Experts of a small language model.
Size: 11 layers, width 512, vocabulary 9825.
Experts: 64 experts in each of 11 layers, 224 GELU neurons an expert.
Training: 1116M tokens, 8544 steps.
Below are experts of layer 2 (counted from 0) of a mixture-of-experts language model. Rows are named router (the router's row for the expert) and show model dimensions 0-127. Each number is 128 + 24 x the weight over its row's rms, rounded and kept within 0 to 255.
After each expert's rows: "gets" lists some tokens that make up at least twice as much of what it gets as of all text; "comes before" lists some tokens at least twice as common just after its tokens as in all text. This comes from a sample of Wikipedia text that the model never trained on. Tokens count by the router's weight.

# expert 57
router [141 161 100 137 141 128 133  89 145 109 124 182 181 121 157  88 115 137 131 120 124 121 146 162 118 135 142 128 116 134  88 155 194 116  95 116 102 111 136 138 125 137 107  87 152 174 139 109 165 167 129 107 145 123 130 111 109 123  99 132 121 132 181 127 135 179 140 139 140 118 169 152 140 113 115 134  91 134 100  98 125 139 114 130 125 117 150 187 114 141 180 115  97 114 144 136 136 168 183 120 124  63  90 156 129 116 110 106 156 108 135 114 133 133 132 107 136 134 142 130  94 129  96 134 103 135 101 148]
gets: "\n", " \"", " George", " The", " John", " God"
comes before: "|", "-", "\n", "|---|---|---|---|---|---|", "|---|---|---|---", "|---|---|---|---|"

# expert 20
router [129 114 172 150 112 150 133 112  97  77 163 120 152 114 152 144 135 125 127 145  94 103 121 138 132 130 108 121 114 159 142 134 142 124 109 119 173 133 148  92 110 183 109  76  97 131 132 122 118 174 139  64 158 127 130 152 117 124 141 117  82 130 129 136 104 156 120  78 128 133 149 101 174  96 151 151 127 160 111 155 109 179 105 128 137 126 147 149  87  92 134 143 146 119 153 119 127 119 104 126  94 106 161 126 114  75 101 117 147 117 116 145 157 135  87  92 152 127 122 150 135 110 163 144 139 116 129 101]
gets: " that", " which", " who", " time", " where", " when"
comes before: " of", ",", ".", " to", " that", " was"

# expert 31
router [137  87 143  93 131 142 186 150  79 145 158 113 127 166 111 106 130 132 163 163 123 120 129 109 120 116 152 143 158 103 141 144 180 133 147 116 159 152 117 105 162 179 153 139 115 140 105 160 123 143 138 125 154 182 131 111 129 155 122 122 139 110 126  89  88 159 148 151 125  89  70 173 166 157 117  99 139 129  73 100 148 133  81 113 130 129 110 133 114 162 127 121 158 164 175  95 131 129  98 133 125 115 133 141 147 129 123 117 121 106 146 124 148 135 112 106 153 125 168 136 142 116 180  75 119 131  81 145]
gets: "==", "ers", " ==", "===", "ations", "ions"
comes before: "\n", "==", ".", " of", ",", " and"

# expert 28
router [143 115 123 111 106 124  85 145  89 122 135  85 151 104 136 147 136 186 119 140 151 122  94 141 193 165 139 135 113 110 106 142 126 129 145 110  90 148 121 129 108 143 125 114 136 169 154 125  96 127 136 150 116 145  78  98 174 121 133  99 138 101 140 106 133 147 170 147 125 144 144 131 127 144 116 140 126 117 157 121 160 116 154 156 159 156  97 116 168 162 139 128 113 141 105  69 136  96 122 148 151 106 147 185 154 160 125 111 125 146 104 124 131 169 110  77 135 131 126 140 163 137 106 103 148 101 130 142]
gets: " on", " at", " from", "at", " United", " under"
comes before: " the", " States", " to", " a", " Kingdom", " Carolina"

# expert 63
router [149 153 103 113 114 133 159 127 171 134 144 156 118 136 166 105 110 127 124 145 123  93 118 131 122 180  96 149 127 148 135 124  97  89  78 165  94 109 146 126 110 110 124 126 104 130 139 135  97 128 113  84 131 142 119 141 141 119 161 114 135 127 112 164 119 105  86 123 139 150 162 153 149 143 149 144 157 104 121 128 162 127 164 121 135 113 123 154 119 106  72 108 109 158  88 127 121 157 109 109 126 114 159 133  84 132 144 147 165 127 117 117 126 165 106 121 149 129 109 132 101 124 129 158 155 122 154 139]
gets: "ing", "ation", "age", "ure", "ate", "ion"
comes before: " of", ",", " and", " to", " in", " for"

# expert 3
router [110 128 146 121 126 146 181 103 112 125 118 165 148 126 118 108 127  68 112 153 121 109 145  98 104 145 110 151  97 121 128 130 145 110  95 129 131 160 115 174 113 108  38 142 161 131 116 140 166 149 163 180 118 100 172 112 179 153 139 128 156 126 122 109 138 139 106  76 149  96 176 151 115 137 121 132 154 149 150 149 113 109  76 129 141 101 136 112 163 122 154 144 141 147 131  92 102 115  87 120 107 117 118 182  95 136 101 101 167 131 127 147 106 139 128  96 124 140 156 127 121 125 151 102 128 120 128 141]
gets: " with", " =", "=", " to", " from", " of"
comes before: " the", " a", "ing", " his", " him", " to"

# expert 22
router [147 105  86 136 143 142 108 104 140 135 113 132 149 157 134 169 125  44 111 130 107 112 127 124 141  94 141 140 134 146 145 117 133 143 125 105 147 121 146 143  89 172 127 141 139 154 173 121 155 117 140 126 139 148 123 138 121 111  85 157 149 142 116 135 150  97 110 121 118 131 167 107 128 113 145 127  88 144 102  94 124 120 128 151 128 139  87 147 103 132 128 125 151  82 133 111 131  72 116 165  61 115 136 101 128 100 116 113 118  75 210 131 138 117 150 107 138 142 177 172 121 132  79 152 148 116 106 146]
gets: "s", "es", "ers", "us", "as", "is"
comes before: ",", ".", " and", " of", " (", " in"

# expert 56
router [135  92  96 135 148  86 105 135 180 100 167 132 106 139 163  90 132 150 140 141 124  86 122 137 121 173 147  67 122 111 121 149 170 145 151 130 148 102 137 146 134 117 112 132 158 124 107 118 127 153 101 110 129 144 154 121 108  90 143 144 151 172 129 130  85 140 115 142 113 168 123 137 161 115 125 137 116 141 151 128 107 116 117 136 103 134 180 152  95 137 142 175  99 166 104 156 121 132 178 165 176 139 123 115  95  90 129 129 110  99 123 131 156 142 137 120 136 127  85 125 115 126 110 100 109 123 123 142]
gets: " of", " for", " de", " about", " on", " For"
comes before: " the", " a", " his", " its", " their", " her"

# expert 19
router [137 130  93 110 136  95  87 156 162 128 183 154 134 108  86 106 127  72 102 122 102 117 112  86 106  91 123 147  89 148 102 102 158 115 132 154 139 132  95 105 120 130 163 186 139 121 134 151 128 116 129 161  96 131 143 122 156 147  88 127 112  83 149 141 115 146 116 159 134 132 164 149 126 104 104 116 146 147 132 140 116 121 132 133 121  85 175  97 102 152 133 120 152 112 144 137 129 130 107 164 137 119 138 149 145  84 128 185 120 122 152 125 150 129 135 109 146 124 146 153 130 152 161 141 140 162 129  78]
gets: "\n", "\n ", " $", " On", " made", "On"
comes before: "-", "\n", "|", " -", "At", "Review"